Below are experts of layer 5 (counted from 0) of a mixture-of-experts language model. Rows are named router (the router's row for the expert), down (a neuron's output weights, with its number) and show model dimensions 0-255. Each number is 128 + 24 x the weight over its row's rms, rounded and kept within 0 to 255. Numbers have three digits each.
After each expert's rows: a language model's description of what the expert responds to. This comes from a sample of Wikipedia text that the model never trained on.

# expert 28
router:161149142146094155123137134114113105164148098120141140134077134128135161131099114143098083146143139125155118176153127155114106112114088157126142146103141144105106138129173110132142143169115165083106108131147093086155145088181121140140160118087156108130141118129086144126115173138148172157130072143157133107124146097107108143083163070101122103114121111158140116168113133140119122160082151089102155119131163123122083103123160116127125129144127154123162130134117104107154150105118133138141083142104168171113111135090153119138140149115100065145125123125164136130085121101104128079122128165122112103145116109142157120157124101109134159111114124131123102117159133140132143118127145097154111113146105160134110081141056092133092145092100148118128149129093108157120135148144092
down0:130107146119136142121147114135101164126103144132115109118129131100146142167170097178146132164122113097116156109175111125089099132154105123136176129094156162117120124152111108172107143109107108101148126112133112109088127103146108098142161130151140086083126125063133155102132171108141124162126074129109131118117135166132104104121115133128145117122185153135135128118106071110088133097153121113109152132118159136118101121139147093097163124135102138142088136104141136124138136124187135160145148157126118136097142145105085131117113122144164094126165140144107195128144140111091136132170126178115121139079128125158166091133120095134141146098121104173125096116140188140133137107132091158102166115153146109152125174127141126117127127146064121101103126132168131141102078127123135
down1:116120121097116127137153126132168139132096149117150152100082087158116144087080108152129151137113118164101135127141104129116156124180105135106125108140155146135106144132172115131132095120149102129160112122112138119138159134100118140148138142168145154123138094158121117122112172128151104124144170121099086122141170126096127122113154103115122140073163116112130165126117108164114139088119110104102172109189143141162123094133165143097155145100152128107114145156155135118165135166090072138122157147112122139121145131112150116106116103120122118126087171102141081139128120139196085153129153120126128123150151168158122138119105125182157129129126153107103126156117117140145058144160142068082104121095141111110114127131141137172128119132087119171127130098077126121140140141175138
Description: Noun stems after articles. Nouns or noun stems right after the or a, such as offic(er), same, own, old, Street, Island, River, often part of a compound word.

# expert 43
router:139154090115120133092126115085118166107106138157132107144132096119139168131128176183102169138096093121118100119107115143129103084114074134128105130124141136134125112108132096159139116175088149150119200101142154161157139125119126108103132153096115148089073119143206129107170086128153098141137138136133132154143133163100105115077087109135108129112138137098114104114113108141087210069107156099143110112088092120119138133122110138115117108151135094178105135145101110117167134157143138103131155089170109136124134131075125081082128144142171157119120113130121124106105145142147159144124112109102149130142085143126135118094123107125146138110120116099145134153136123097118139131128145147114123119162112133132126146135144122146131130104142083112113094132106144141119120083134128
down0:089219138102097101115147137135142123122088138148127099148119145147107144120119108070148162131165150151173088181123139072116135130093163138122100130146116116141150123135155100085154115101139123126086103111092144122156145146135145115122113181104132082156174146117081109114112144120105103117125139110138099158097141105115083108157148130118127067135113099119165122072125178126122137106147112121111127116106153068145144139112094120119118142108147153142133142149131106151140139149120135144154134094126123109165137120110125119159129144105113159127141148181117131079165139069105131109142120121137128114102155147121096136122127128088109146137090173113123106128133108094174113102142172129124160103112112111154136107090130111140141072138125120109119095162108124114120134147149138
down1:134125162129165109097160112119162168086120132175114132103117105143155112132139106137102146084111122121108101127110142152100139124139181124147116136126131125141135116166122173092122097111134158131133161116112138121150143070112108129123122154134113143155132162163109125109142136140146092128118101195128149134132141120135133174205126163147168145145114167161155121096138132170141131144198108101161143132135084114129139130083155111117127094121154137143108128122126085106112178104086136147169130107173138134132097061155090130145124126117146105163081089115138106146128114109147112150099104174108121158171147093149140109100101085146125124122097101154141135150114171091118162119138129127114125158109133152128149115142130131140103136112104097122158111142121163108115128142133081
Description: re/ch/im word starts. Word-initial prefixes and pieces like re, ch, im, exp, appro, as in referred, reached, reign, Christian, apartment.

# expert 4
router:166135127122135153169091157161184113111166137073132108101120151152110121158147118105146121145125164117144130171184127137163117154139119132144153152117118159110114136101095171118139116144124149146165087197115150122133101140169119134121106155177133090084094111097140119110125141143130146172100132152175162146166178109122113147125126101133110164160152138094149158153132094140135117161137146123128070083154136130152171159137121099115121113128150147114142118118122113117157133147148095120090137125137090143138145126162140107143147072140142140087106126146142145096108161127120094161132120093132128123110154146150145116145112135138096119118168128142136160058144110143158113089107112092080119084100092102146110135119106129128108161152146139110127129136127138100142144120113156
down0:097115097148137108147135089101110092103164139102112089120110089149074097055092135121129138105121154130112133197116132135138147136138092097105102127152134137159122101109082123153145163146125155112101153110148125127107126120122121109136115132116102157109168087144088110135116135131127091133172149126086105092110120124111138098148116121142149085157114152147088117140148141122137075136140163151123136112126176110125125116138126146117113132142114114161153102151136117166140156140116120114116175142096142159170119160168099119127101104162129151160140129191137124106147139144148109130136162101153154091096155108139137119142123123126106114109098127135130086135079114144085156111147131165169093162086110125154108118072139134101143105097124130127136165131104101174091109098096152
down1:154140156167103087113150134157174101144131136127153147118091159174110126109153111145102159096145146129122104109155147159121151140175143133113140155104131153145161140112119116152109132104136125103107152110147100125120129126138159101115098115149146104126148063149119173095160130156103154120169122140120151132086144100121108104125118175099175125119115165141090114077124131127126121084148156155139088122166106129146144119155157126083160147106115128121119095170110111080143103106138118124134079084098151132124167139150135127110089147120140153151118128111116125122123137122132114153110110164100149128157098084131136152111118120162125144143095151152130121123122095174169080151131103106127110209126117158168112136119139123166139128198095122142122153089114135132138085144127119
Description: Plural and suffix endings. Word-final suffix pieces like -s, -es, -ing, -ions, -ities ending a noun or verb, plus object pronouns him, them, it.

# expert 22
router:119103141159157139120110096162093187128090128079173131120146150094088150131167129116123110146130151146134112147119140133103140098072126159133147137112096157108156169118121127166110146128128137137126107111133154129134104180084089170099130157131132153148163126132126092114139136177086138105138158159129132150111148096091127097153118121129133088118088085121115121167172103114100110121131142047109084118098123116065140153155139123133151130100149128159123142105169179115123104129184114134153116189131139123124134136097108115146113110097129144125146143110125110131176152140115127118080138119103125111150081112111139130150124135142163137146102125120127119114174105123136120110103140113103116118099172101106126102104161106110097156094087124097122145131132130126113135094130113
down0:108165126134112111127124129124182117146140147118206149165146154139131144102118142149133139120130168160089118126128118159082136133122161130140129106159128118132079138165135116121126121129122108106138148120082143156110122133122133145139078118129108146128122085140139184127150163118148127102159127140125105115183122109169152111119135120135121096136109083111108136161152190185097167110156135153123135168125111116139135142106172183075139159134125117139109102133128091124157151112141174136096134137114094123185145137102111150092125148142110132167128119148115108139135085123123131157149147122174118146132144089149130085105172127119136122142114130152091176170133087093130124115161128105121120151105102143084125123157139164138157136173147135122193142118107158117123153097140154
down1:178116132094121144096131170148121152111124102117092125114142112153124072147079134110151109158137141149129145120126140118153130139147136138172117127101097122148132103113152114106164100095136158121128090153122111124198140113143120119146116110124120147100148149125096120124125108125171143105125131124148122106178139110156106079079147166168139108095132123072197128127125090105136128125120130146128099091130128144119150137150170151106153109150100093147108159138125118094135095128177103144104171129123120161139081125100158073172106135099092099094097134148134121108117130134099142140162109135120140143114149112142125116150118099110150130132154122114112141139147120161084139127110170084104129076134117144161142141123169073100106120096142154093139116122158146114106136097080176
Description: Measurement units, coordinates. Unit symbols and words after numbers, such as km, ft, mi, metres, and the °, ′, ″ and N/W marks in coordinates; also month abbreviations.

# expert 48
router:152160120119124085088112129145112152143091122147150097113092135111127121098127104072118182152162158123125120119149200150104090128133100098122134125147137127144113116136122139120140103139149112123119177143097152138125139127091097150112115122108159159083132125120103120163120111107126131123129147106123117148140117176126131113129133131111152145114131105121112149130110129166105128096113107139133113171107105103108127151139135114105128134127121094085086109110135086138126112120082149089162100089131144115133127116181128103110099163132105136155139107103137088100136107145179160130141116133091111125138138109054139187069148060097118131109151129157205123122140088149130172172119117170099144118161129129161152134093169132126098106124127134116114129111163132124149091132116141
down0:125142118134140144179107081173113136087154156139145112155121163115112161137177109098086121073091087096145127111146155136113128103156126133157152151105108127117110081112097119110127088103103120159129120126141103131108131108133133148123149114157053134147101151136103098131156147132101110123148135140110123138142114128104125158118114110125087144121133119120101079148155122088168094114123125092111126103108158090148129108136145164169165087105115159159120099141127127124135100131136077168084144127158152130130160122134066128138145118121168125130125108118145135146107094159093111146117133163137148124111104133137137086066148100128137091105167120151165125169141074120129161123128159148167135141133175128129147129118116074132154122118173156163151122105107129100148151152124124
down1:138156157067139121136118105154153148135153119096095151111081077158129174138130099136140161104190119101098148128097123085120133140154110143121135092184125110135137139108159114172124141124148144081151149114090164101125113149087141108124149088100124167121147124100112144144132145107125153134117093102157119082137158122103126141123115092103112119116119127099125105101147126163118149083137121146156115124130122152144111127116148138158124142140104156175141122109114166120159120086107174144097120094162123152160161123110109168121094135112104113149124130158090166155117116151161097096100161132082140098114120146144128130135111118094121120135148130120098122117123193126132119098189100139118071102098133105086112119109142081101120106156134126142163156123163129113140124139134166
Description: Lowercase word starts. First pieces of lowercase common words after the, a, and, of, such as b in binds, body, branches, and rem, dem, comp.

# expert 15
router:130155113180141134117115110130131175119058144122121087114138129098096109157167136137154131106132101121176091092128131142090124114117092148105135136153149163140165149112145126123084136081116121151133119096127097132117128169138108103099128139113129143130132126112156159120134098177138150115171119102166110134159114120095126156119093081119144122115152138101083148122130117117128120122102143128111075115128143108128128144129142135110153119145105104139117110126134116086101079123167126178143175108170122116135125083129105106115040104084158103145153145148113112108105089142124136127115114113108103122144152168111081116127140122174107133105112144160159108130099099145121166119157125127108112124154187129115088132135138081103146126122102097071163111112164127144120106116112162
down0:158155121144107081097089154108082114157109132144114080130153156128095130172128075133103146170114111090129124156110089128084126116138134142140110172096120133138128150101132099131135132137126143057100131127094159155155137097161131124152135098118167130109119132132112137103111125114131132149124138149124117090151138130131113180078176126127103143113160137081132135134132175157130168143093127093174167148090130141094104124149154146102134091133094133158125095132106138152097140108154151133134099145117084168139140111115120135090109115121131079104142115149152099114102112104069150136142096111127110104107140125167118151134124127096127132126170119122110118098099183117144145128108127101145124139123151143128125142166143136097123101121126166097143120077097137102083101105070141
down1:154073109124157125123120136112093138144098161167072105105126124144109142119140099149125106110126090085134089126117144139141110103158133161112099160136136093112138099135134107144139125117136164122136123147152138147145118136118097152155144103146124137135088142131130170123113144130111133157142147080096095146133121138158167100110113142112105117083159122138144117143131134130105172125118112147034117135165115181169083129145144120117097126175120115105122140124119141124183124167104140139114135160200150120124162117153142140109124115112099130097128148123119138149195074084135168145119126150087153115100131122095151134139145113104112181085124160157167147136135132164117092156119125098126115139128090156150154107114140107128118114147155096111139100134112148166098171130105126
Description: Name-internal letter pieces. Single letters or short pieces like m, r, om, Br, Thom inside personal and place names, often European names such as Kle-m-ens, Dag-m-ar, Gros-m-ont.

# expert 23
router:101178151095143129114133133139122178128121125061107118158153135156119101130133138141115108150111129120050139142125111141116130132164173141139145102184105141155108132112094122100177138143146085089109118099102154118125156105170123106146149158159116099077129136116076112169134121122118114141157113080172104161176130158106098163096124180104177143145156123111081139115105134113161114121124150127179140150140143132158146127114105139090143092113103143101142132138124069133139139152148104132147099150119106144114149182172116153120115115136163148151100122123145132153132076121103131135126123103156121115125160104121143129121137121127154076131151119143117128087091116102138147094142125122117136107118153106127116108099112138120099158142120101106149114164104101146139145114146175
down0:152122150107151124114177085131156131123152132106114161148140161129116076122094127145168140153128129100082097163131104120095108181118136176128111111157104129114187116157095127154125138154158134123165109103117101167173134097113143098148126128126132160091137111107088142123135145118127145104132064119163177105140135166124162078152128145140157095146107157115151164058117132156158140107152133171078113106118133130132148134109146103148135109110103109134118120167089130126133138137148119064108172161130146106152088102132105171124141103083110154160141147143118127142133121125128141146142127178134131101116126094099130131129127167103121092118088126137141162149103116148112148123141148133109110140171151121136131153158145144110164114124141078135144140160095130115161100128136124
down1:112133123126115126155107116176185172119126132125146143132142113129158149121154158112087118141139117149110098091149143111131087150137115132106122145143150132097165124166163151170115126107117115146131104150103163106101094095132085122156120101147098169141165148088107116134147118129131107124090112166123172136180063119172189134141148135159098081133130127160160144113135121141145132151112139163102107109121122110125108136123092090147123139161148113109148152120146093133111132121138118168168141087140126162170132132125126125141121141104118147122110144099120126121144106125094136155118117153123138112127075154194149138148174170157127093127087113126156101130138129113085171088077150093148122154139135148134102165132117141114156127147112086081158146148098135138119169140141160
Description: Prepositions after verbs/nouns. Prepositions and linking words following a verb or noun and preceding a noun phrase, mostly of, also with, in, including, upon.

# expert 58
router:104140103134145100126105105129120128107102149084091153111139137153081125128144129103156088148129151096124098085069150162128110137152151149106093108105148131126134150160139137137105139131135141118126117080147150153129157148162120162149126088151119138110128129102113100070119127143105099104155086110093104162093105145103118148158158147158116127139092112143134091146145122125151135138109150125137111160122107143120143167106160131104139123108075112133164199139086153125123076092124139146132137151083135128130121139130120181161121108154109115117143090126109136151177091114113097133124125102128069125132138122132146115123132122120125141107178154116134119148128113113121129106109100172148148184181167121099170145158184125128081116124127151157129112147125133119149165072123162
down0:118149124120109138102145177125179116118159158134159095109122171123143091128126171139131150145142127126114126144149131109130092112172111137142154130160115118134141083115132065125150140156133146138169125167131144152122176103137160151139172145111125092136148114134169105155114096096152143131145151088127114140126127097153102147127116109141106169114143119119117150126087151137117133148175092128094125105123173161159130104138167122123165127140108146121158110121149159126146100106167082139120122093118108100109131133104159051126125143086125095125111194097134148158131116121136103118125115091117148137104129109108104134155103105156163118161125110116107177143161099115142113136090132111119089154127127153096164108151126126198152099188121121126161155137132120168165096131122144
down1:123150107081149128102116148114114160122155125114091141129137158136114157124129156165158176101084127119151118130101099142078120092142132099114112099153153138078142136113152120118143136095082081108151158134113110142163112137144156192145127149130089131176076112134129146124175167134139098092126152136136148145109151084118109123148145123155120141160177133137132098140143115110151151129150167104154115097104148145119123148116124109101179090085120111113110133096122134155105112156122119130127155113200119124108129126133124094154171117141134155194163197099122097119126115115138132122165121166131168126145096129094115136117136141132146130140100094101146107121122175121178133095144101145145138115111124161119133103176117122131125097120133111130120175115146102148136112114136091
Description: Temporal and purpose prepositions. Prepositions and conjunctions introducing time or purpose phrases after a verb or noun, such as for, after, during, when, before, until.

# expert 49
router:096109136174114139133133162124107154119158113145148169185123139160130115136181143128110138112146126136133134151108095148120145092128123177141140111159104142147110123125165146102159156100123144108177098182114154151075061147115136092138131129137140139126145119105144122107108115129147108140098158108128133148143054137102129079116084137103111169164133102127118067150102132138133142127111161160139139111163159170148136115122132108102099124117173140145113144096116113106153068100110127102129151133104061161097136160158143148158123124169132151138115134160134154124123125135099081102107127127134133134131156138129149130157141103086140114153127123136132131114093167120124153187120099156107150127096091169131124082117112149138104147121139135146118137167105105094150120147130149
down0:068181138082131100087132129113106149127154072137102146124129151113134095112161105178142151132127123138123108135124136120136128060140153140128117104149103095125100175114111150150151123111119124148130129069139156150173138098177087141077143162134118149116096169143152075115132110108119165091138105143117148127155064133127166098138131120141130123146174119118113124104145116107142133140146153157181129144154146164103102107116148137111118111147106115120117162109118138095112118137122138115196126122150084144094139137126149143162128152093144135130119156099082098183125110137142151131122117105150123139113112097134111131112115095116182161143103131142126059104140101169140169150165115132115134103154175139128123105112114160139118124128126124112154121143142133141113122099147147
down1:141146101143107171144129120147078119131153159122132184141117121146123147191167124080102098096144101133116109118173137147155115150153108133162123162102085138126161128080157151136088160155188133114059109118130144116124120154112157132137104142107118138151111123127137157174112170110104161152145156113143121155174149129130143096114136145122140139147099091133114160147154139144149110101118185128123086153115175115137137174105150160118103162126118099137125147113122142166116124108129146119125118151129167136116152157135101101155118149138138155126133103120143135090090099142137124093119170143159111124167136140109103142155124115108152100110129105142184143124099134126139112082171088120132114120117146132150099104156073145149110083123157175126150164156140144115141116137153114
Description: Conjunctions and list commas. Coordinating and linking words joining list items or clauses, mainly and, plus list commas, or, but, However, while.

# expert 8
router:154129107139080165130094126133122136128116148134100117065137133126091129133176110131113103145147143137100147134105134116170130129125110132079140115137115168124139105113114130133108136108144147130091154160128135149127121157181156130145116119155116097124102149114133134157111116115104154098112115148106182127125169106145108123129148141098108103119131128126137085162140107091128144124126134069064124169150115103145152131139129127090106156086117154127119107074146117144133107130108134100150155122104148076119139121101115152141157130129125109099104110082131133109112178073117178109155127166140128134135124135100125075137120129119136129102112091154112153040182099148167088143166126125119130120125097121106150123142117159154147084090137130154131058153141137091113132091120140
down0:105126131118122136150132186180149171091109123094130100155133152152101129114110140151108068149121126132109118138119121114101127093145119123116093153107136126099145171114110083137132145129148153112175157130133158114098130135114159104167117145135134142113111153148109079140148121164134109129188119125089106134164103156160128118089150131101145125139152128057136155112159141138111158129099118153103090165129102111171132138079152152135102110112142116124074131157093126109127126159161086148102095101090107113155137124129096128125113142144048165124136104102132072122138105095100162126136157154135099122124124138116101115144102099113123121106111075147127112112109096084152116123161146139158110099160089125128079157123138158153121135126110150141146111119100137128109101131105122
down1:113150117115101144179103132131063106164147099120119082119122115146118099079125176124187139128134152142117093120066086133133149121149173077134144139092117100174127136080093141105116103126145129158153126142170121143124100157101133102116152111130166148104155107127116106147175106145114150142137156163126162100107150099120143123128129120119162144132110138106116133111088106128129112142146166169162119122149137144130111157140106100102144122149142100156126168145108119139111151154112145105119121119104135115109132129113137112138124105129133110155103105103163134146118113195121117146141149143146126148162135111120172098135102116159144104168143160126076102164138138136134130096094080073080073141094092148135113125154112122153115144144169122112139107120141103124128097143149072
Description: Non-Latin scripts, infobox fragments. Characters of Chinese, Georgian, Arabic, Thai and Cyrillic names in parentheses, plus odd fragments in infoboxes like UTC, www, Q.

# expert 56
router:114120127123110158132139124085154142139135144131135144141155093086074105141137171133105147117074113141139126161109112104132103146121072167134132130148133101148127129147189162086151167139124111117064096138162136094145144145083112102099093144144157150127103138150149167096127089105151162121107170183151119100126129138114078133173092096139159138114115115175143139134137122139142095113122147150109104127152147119140129119139131112145106134112134108121088101116133079140147110092151115098142136128116137126083127123141150092107179152108148147119150125121147095100113113162126109146116130124109119138172106146073119140129127104112142115137112168100109145161147125153092163149128138152121147092131104095073153120086144181116103121159106092155132171087124113097121120125135126
down0:148113166119096126080110169090180088099097115105121105118127115113140088096156133127145126142154159134123118134146132089134119124165089166115138121148091188161116144159105136142135131174125146151133094151149105137118161133144143103114154109145144130151132103133135123125131123136129134115105093156105154117155165158136112141113137108126162144127116179127123114072117121115120131184121143132090087126158105105152128164120156156133101089119120146125159128174149129111132121111111141100116149096104143154099079136071139133124082131137111077128139143122151142123130187140139152090161164134116136090127138163143141130137081158135102110117088129136068091117126132107128100116122166122122105156162206113110127119140150175106134122125101156110102147088121124140167102138127155
down1:144099123135115137119169140124148151104145117108117189135165124140188142140130128116156153180094115143135163153127136153120125173119140090127108124122148119129114084122125185149097112125070144130176117116090143158119143143134172129101137114101124163120167114076121143067120190145101144093132112117117147171134124097170147111165134132120153122123107118148143178134130128138130122146136107130131133131152150106114094108127162109107135112091145112129109120112110093154103117129148123113127150135133133099133129114088099131147101115146147099113142089121123125108153123136158176104143141175125095129129120132132133095152130128120112193143192128133188115156134119138148094102197150143127164128145070156090165133081128119132163105135137112119126120155148136136101105156151150
Description: List separators. Semicolons, commas and pipes separating items in dense lists and tables, e.g. race results codes, place-name lists, ); after parentheses.

# expert 31
router:166129144139092155159091113076124137170107128134083152136141133107139158144136154139142115124105149127139158051114110149092132159108128114141099158112095135099147169122108133112115126100146160135125136123123131152158138136169100141134153128147128102132106119079115152113094107096153165152101103171135176129116125140145116095131155154141091112130176167124099060105137145167132111166151135157121101129112153130102115120111158129134127166127122095122154130125101128119148129183117134113151156171090131087148133109100110120123125141118147115158152140121142099110182100161096090162098116138118160112139117097107127072109073148134127114137125133088125088139132150148164105126125145141101071080121152116120154146121115147132125129095135159145132140124161179135098129097152102
down0:132141167133129102119166122107138135142125126120162116119138137120118148169188108123130133092113141156096175107149113129150120129157191113166115107134093142098149136159100143088098144183115112145116116122138138146117132100135085127170089152129142098090144098101130140117114122103156116156145147169167128123125128143095146116147131119166163066152130101146161123112169112179137105112090122159087124144081112161136125124158128146138130166138104110078102138120147087159102165132124116118153111102098113143147108138116094112133105147121141120120091166109132138126095088090108126141138107120144151091152152081100121122090099134143131103144138097131114140113088114115136150135107134192160160098079126162137123122133132119131093148124081098111099116112129116132147116162151069
down1:098126105128115084180123118115130112113105135136097093133145142136145128127153166150090225107099118139172097135113142164111154132093116135162156133065124145131129052157155113120078148128122162130150119121139109129167118106093164131157124101120121142154129117147104170134118132138120093138104165144122116138120118102121134089131120134096109127110116156122149159138097147147130121137137110121098099145162119140155130115168102044128178121152178132155122135087125144140157114148135143115144148144103163137120113136118113111095109118145142142157113126119106136100126117141103077140141146128143125113132167146090104185141101134145099086125120115143136100163124179083146147126120148117094108125134122125093123105148126127160149140094180129159113131123171093157113107140151120
Description: Infobox and statistic labels. Label words and pieces in infoboxes and demographic or census text, such as Total, population, Country, Statistical region, Administrative centre.

# expert 24
router:137131158134133120149128139125143053193128130120104175098131120126129121132094125129171150119127152117117148111159133146114139116148137163109150152130100140148109141094130115171111120161144131108101120138105102093111129146177097134134126116118119104132095128094123125150130099083143149147126109159139126151146115129131109138116103107137114103166181121151135105120171105085123101121132178141130173146149134103192102130116153147170132114123129196093158099147130132161173145130109115138142095137136112138132163131140173089144125166131141121148148185115160139121159114099157118103105169108139173145104143144135102110131092190108119155176072136158116145125160152142102147158156104157152091116098131138110114124162095129130124114152133129119108186159162120154135114111102118
down0:116128121122098097135146127103105168147094140136079098098158119135151116134095143082151134152077129155130138074119159132113143110121135083156154137113131132083137126089108117111115146119121143155104129181152140135148162143137138157134125102121116144153102127116093116083131139155146104146110157115107134137138142078097144140178114139143086162167130163068135103110133143152180103150154132131132066122145144113083122167166127146171153102103152120122116158151114110113129128097127131101129155116084131160104122114149130111079135093125165118147113125155107132141095137118149131098135135098143149138091106093129120107134139112179105098115134113125122130163138128103179153107094084123125145120047146142122107108173105139182127123131152132153127148166151129158126147149113128
down1:082141104105122111154127132123137114141097161114167131116132088119109099118107129137165071125199144063130115116135071104127106159155135158093136152092071147114108155147152099121143131167102135122137105116108091121136157130130099156155115168110123136153115142163114106124137143108110144101138117115142132150083066102106151124090131095149126121151089123127123073144168151153147123082129160149142138152125121137126104117139141133082161127106101145138130145122160149141165141133103135153112105171111158164109133143149116126145167154186119146135136143119131119160158117118140190100155157106115109112133140122094137096088170097157080134171098118121103106170133134107148162146120127122165118120120148142120121126137113158126135142184156120108103145106128164128135113142116109
Description: Adjective suffixes. Endings that complete adjectives and adverbs, such as -able, -ical, -ial, -ing, -ent, as in unpredictable, prominent, riveting, plus new and original.

# expert 13
router:139128122132201092142093092121149158140068144132168152108111121131126120080138115127156156101131105143161100077147128128126108167156160122167121126118113127117092125140136094146127139134138114114165117108142109122108110152121124119107075108075119164157119110147127148123158134113086114149148158126097103101133102167120178110147144095128114138145100148169169103087131107171097122141123142100127115092075088095097103136127099110099160146132120114091101118113174114086136064134125136072086113120113119144129148168146106146108141151099139109128103099150123184105112107152154124183180111116103127128159141129099132127120154141145110151138108139136166102103150136121138101153115112149117109136120156102141120118138145130127149139103108110091150129127126138126177124168121136
down0:119121171168142110131144165163107105111165164147146113148137107149101124136119135159100106070107136122115097133122133134160153091112097093147133151107114119147181110114118166122156112145132115150083114123094131164119145109097136105149078180178098107119074085149152155166137140096124120110114110157138145141127115142109075129065130140094151117113136135156097119115149061106118122110132093140115099152173111160173125126145115159120130112136186131133111170103139100115128141079141087128147174075112163103176132116166139109148135095134124134116108138140143129193117163147114127133126140123141131133118114149138153121122122155127128116168130108118111129122109159132106107144127133097096091127161111114135100138080131133147090125157132111124083164129139132123124139104150128
down1:116107125140133106125085103113150169116155143129135159131121134097118137146134125136103120112105138106119124115157143159135139140145113134104137153125124137091118141119113111104158095160157144091099141103148109145125149066146080125092080082086126110152123091100129092135090126125119136133121165110144124085116147131152153127110144090134142129136126136079108099145149162094098101112158112140144141156143128130086140142133121116129098111113132122156115100086089102088113131147148122119085118125134106136140126112187122120120132122085166072136163169207158092109097132068148162120123115147147139131152065137146131133137128146192103144122138127113142109103107172135137135150128126135133151182116141119141158162124085141100091066106166159156157127123137103136163121112142140
Description: Stems with -ab/-ib/-g. Word-initial or mid-word pieces such as reg, stud, ab, ag, acc, and -ib- in credibility, visibility, Tibetan.

# expert 36
router:089139115113152102100085092146156146135128126192113150131108124163127102115145144135117142109128125095172132139170083095064178108142122122130091115136098116145124115130131118105117148134145154152166179154130138133118100095152116124130108104126112110083132110123155107145108136125110188122127152112114147136150090081125127139138148091136143130124132135132179129129150144137147187161161126123103112100127106124082143178106143113141143156129136130090122126117092111115139148126100160125143148109105162132123104138129127177116134141108096159072124144136095164161171168156133166146108093112120120157150140093105114149101128110113120186145111157141127155134106115171129128165140069123130100186128139138119158106098093107152165134127139125111120135081115161113104163105109132
down0:100130159159149134150186101138153118122146056105123117131113127172139123155124148153151148129139150123158121114113104137138157134124126118140131078184139162120126110122126134118140135136151118123130156136166140140137150165095148145107134141141144128120126101154108135127111109124133129086084165115142180127140145144103126071144108106185104113135144155136130087167129145147120117122107109114119178091103116150106086105112158125127155164109156124149141172105134143130144119141105117097180106122141093109130152138133162174116132068118132106112129145147108128137117087130155169116121146124129208116190158108140113132123170156157155140174144146107137142149068183114105111122139102135141105160099111134144159101149164084129146117154148102129122132147120156104099142151139165
down1:148131170111161118086122106122140158126127098098116107150117153139113083117139116091144146118127104119101151179101157175123118166154128136144152134105130176114161132141127147147135132138167154096152132118104113134136133123142130147108109102125159098136149081119131145132114100176139126123155145110148092109123086145139155149093173165147138118161097144157111179147096179123120190128104151154121162157147121162146138110139150108128167120158146116140140109113115135216154138121110113149148168196125147129135151111080136116132132125091160100132146112132144125148114118139122108114111114136149152133117135129120125118112139183156112110102078136151084129154114079131138104121103127147124141169140114107107105203090106121107119115091117132166143121117131150147134180102139101
Description: Y and I pieces. Word pieces with y or i, such as m-y-riad, m-y-stery, cycling, and the pronoun I, plus word starts like imp, sim, sy.

# expert 57
router:103114138084126129105170148149080160138113139105091120132171089124148116121129105116145139118112164132089166121136109147151122138152156085125136122143111129185103083097093174111157121142137115074134113113157147121134141119125112117152114065128103128115173139141104102172137111103118078118121132115112134165162125114130145138112144176118134106156121107159112172151138130141118078140107108099143129113144175149109151039151123141131124100141134125152138139155179112105126154157138136153119119129123096146111156185120153138097083098148163121143106134142147155152120081150131121104115102122126111158149137152149124120147164131135156079161146123101132106137088134142138127122105139134113114105108138140118159139128111103149154156130099097209136143097130098159151142135110149
down0:096134163185169079143071109153098180089110080120166130098146118107101126145096111081086126150151123113161096133152152119084137127121110120109125111150123133110128115116129114077102133125109115162124131114128143089145102121148156129084134162125107151147127149128084161088149166115183140145113095134141143184139114153144104116156125170151112107144107124106129063165161120102153092110150137107117147153146128139168145141098142129159127131085128161109119119122086109132203134144137114143127165096143128111145094124100083115095142148133156146137094137085153116146127134193107123151108126129140095114121133106101099123142089111139157135125093124156120145129145139094134144129123122162149132151101139132133158138128119177139097121147129124133104092108114133150132109145139130
down1:135141133117112103113101121117138119122118129133112133138137102151110162130145119131168139149118140119122125174135162135135088111094149163155132115155130146162148180096161137109115137126100120124102095147129150169177116105127124148107170091152142118186129118171122137133111123144129134132170152120114116106122189130120135150150166112176159120146140132109108131114148110071154174144137131078117095120128177114103149139160114078106092127116151118131136171121102141118085147137125149136114164139141098166149173142141158145096126164156139123164135169109143150147095109142088156132168076138104089151136145154110137178108118146144132152107095100148106101142149124119114140068120119175145147084117120152119151137123078114171110134156158116117087126129182137119115144150148148
Description: Spatial and relational prepositions. Prepositions in, of, from, at, into after titles, verbs or nouns in biographies and history, such as Provost of, elected in, Professor at.

# expert 16
router:154150101142125141177136148147151149168135143139148102173104158110180101134149085142103105128112114051138109141146103132145122126113120132129152157102160147150124113127145164159131147139135139141089111150122132146122144123182127111126128127107127144128141105152116133204148156133147116143152130140144117104150103114119133140146080099109156109144106095088117153179111087145104132131125112128154102148124137107146084111149105121155135157157161146145145088109165128078136150084104115140131141151122174109157118107095149132129168133091120153189143152124132076122099131108119112148173144140101096144100109127157137141132109123100142131123161091126171099099104160137126097109133207144158103140113116177114135107134128105138107141078102159136144157103136164144121138126138108
down0:138121154075109119117143119106115172158144102140128073120133122132128102135118148191118139100104117097176103113127163123097092106169133123143128149168110143147129163148101087094121123132139130112134159132126103141098138160097163113172141113130128106145098113140100160161098119104092162141129136133109114113148115126142117114106140152185123182134158126150125130149129072103165138145101141080155160097169119142149102107123136133122162145101113135078121133129110130129107112166099139163127100111102155124095124140127148120130146117157144158119111139115143133171156117138098145110099154108149127140169157176104085143166158144126168105107122112123108169132132135116143143080134143133137069105107153142152181159110175152150138094164139149105114128155132145112163168101104144
down1:159095146082137137128115147115162109128142123128123094121116159146172090149120124148149108115167162110131149171112107114172156115118153111112139091167086159133167125115092123151144102126137088145111098094113162135103149157141133165082146089071120115136103142140116111148107111103109101140156135144133150110120094095127178139133171069142135136182154126145107087128129112103133114111125130137116127154110133139112091131142133111098140165130110117130116133123139108112142109131128085118112145151189168144127140102170092122118116093119135106135133147110082126100107144147127112133151105109080071128102142163155141107111066141152116133196125114116141097163117122089136101154127114117133157119143154108158128155079091148166146144144124103112142117127157123117154148147096174
Description: Place and institution names. Pieces finishing place names and institutions, such as -ville, -ford, -ington, -wich, London, County, University, often in addresses and tables.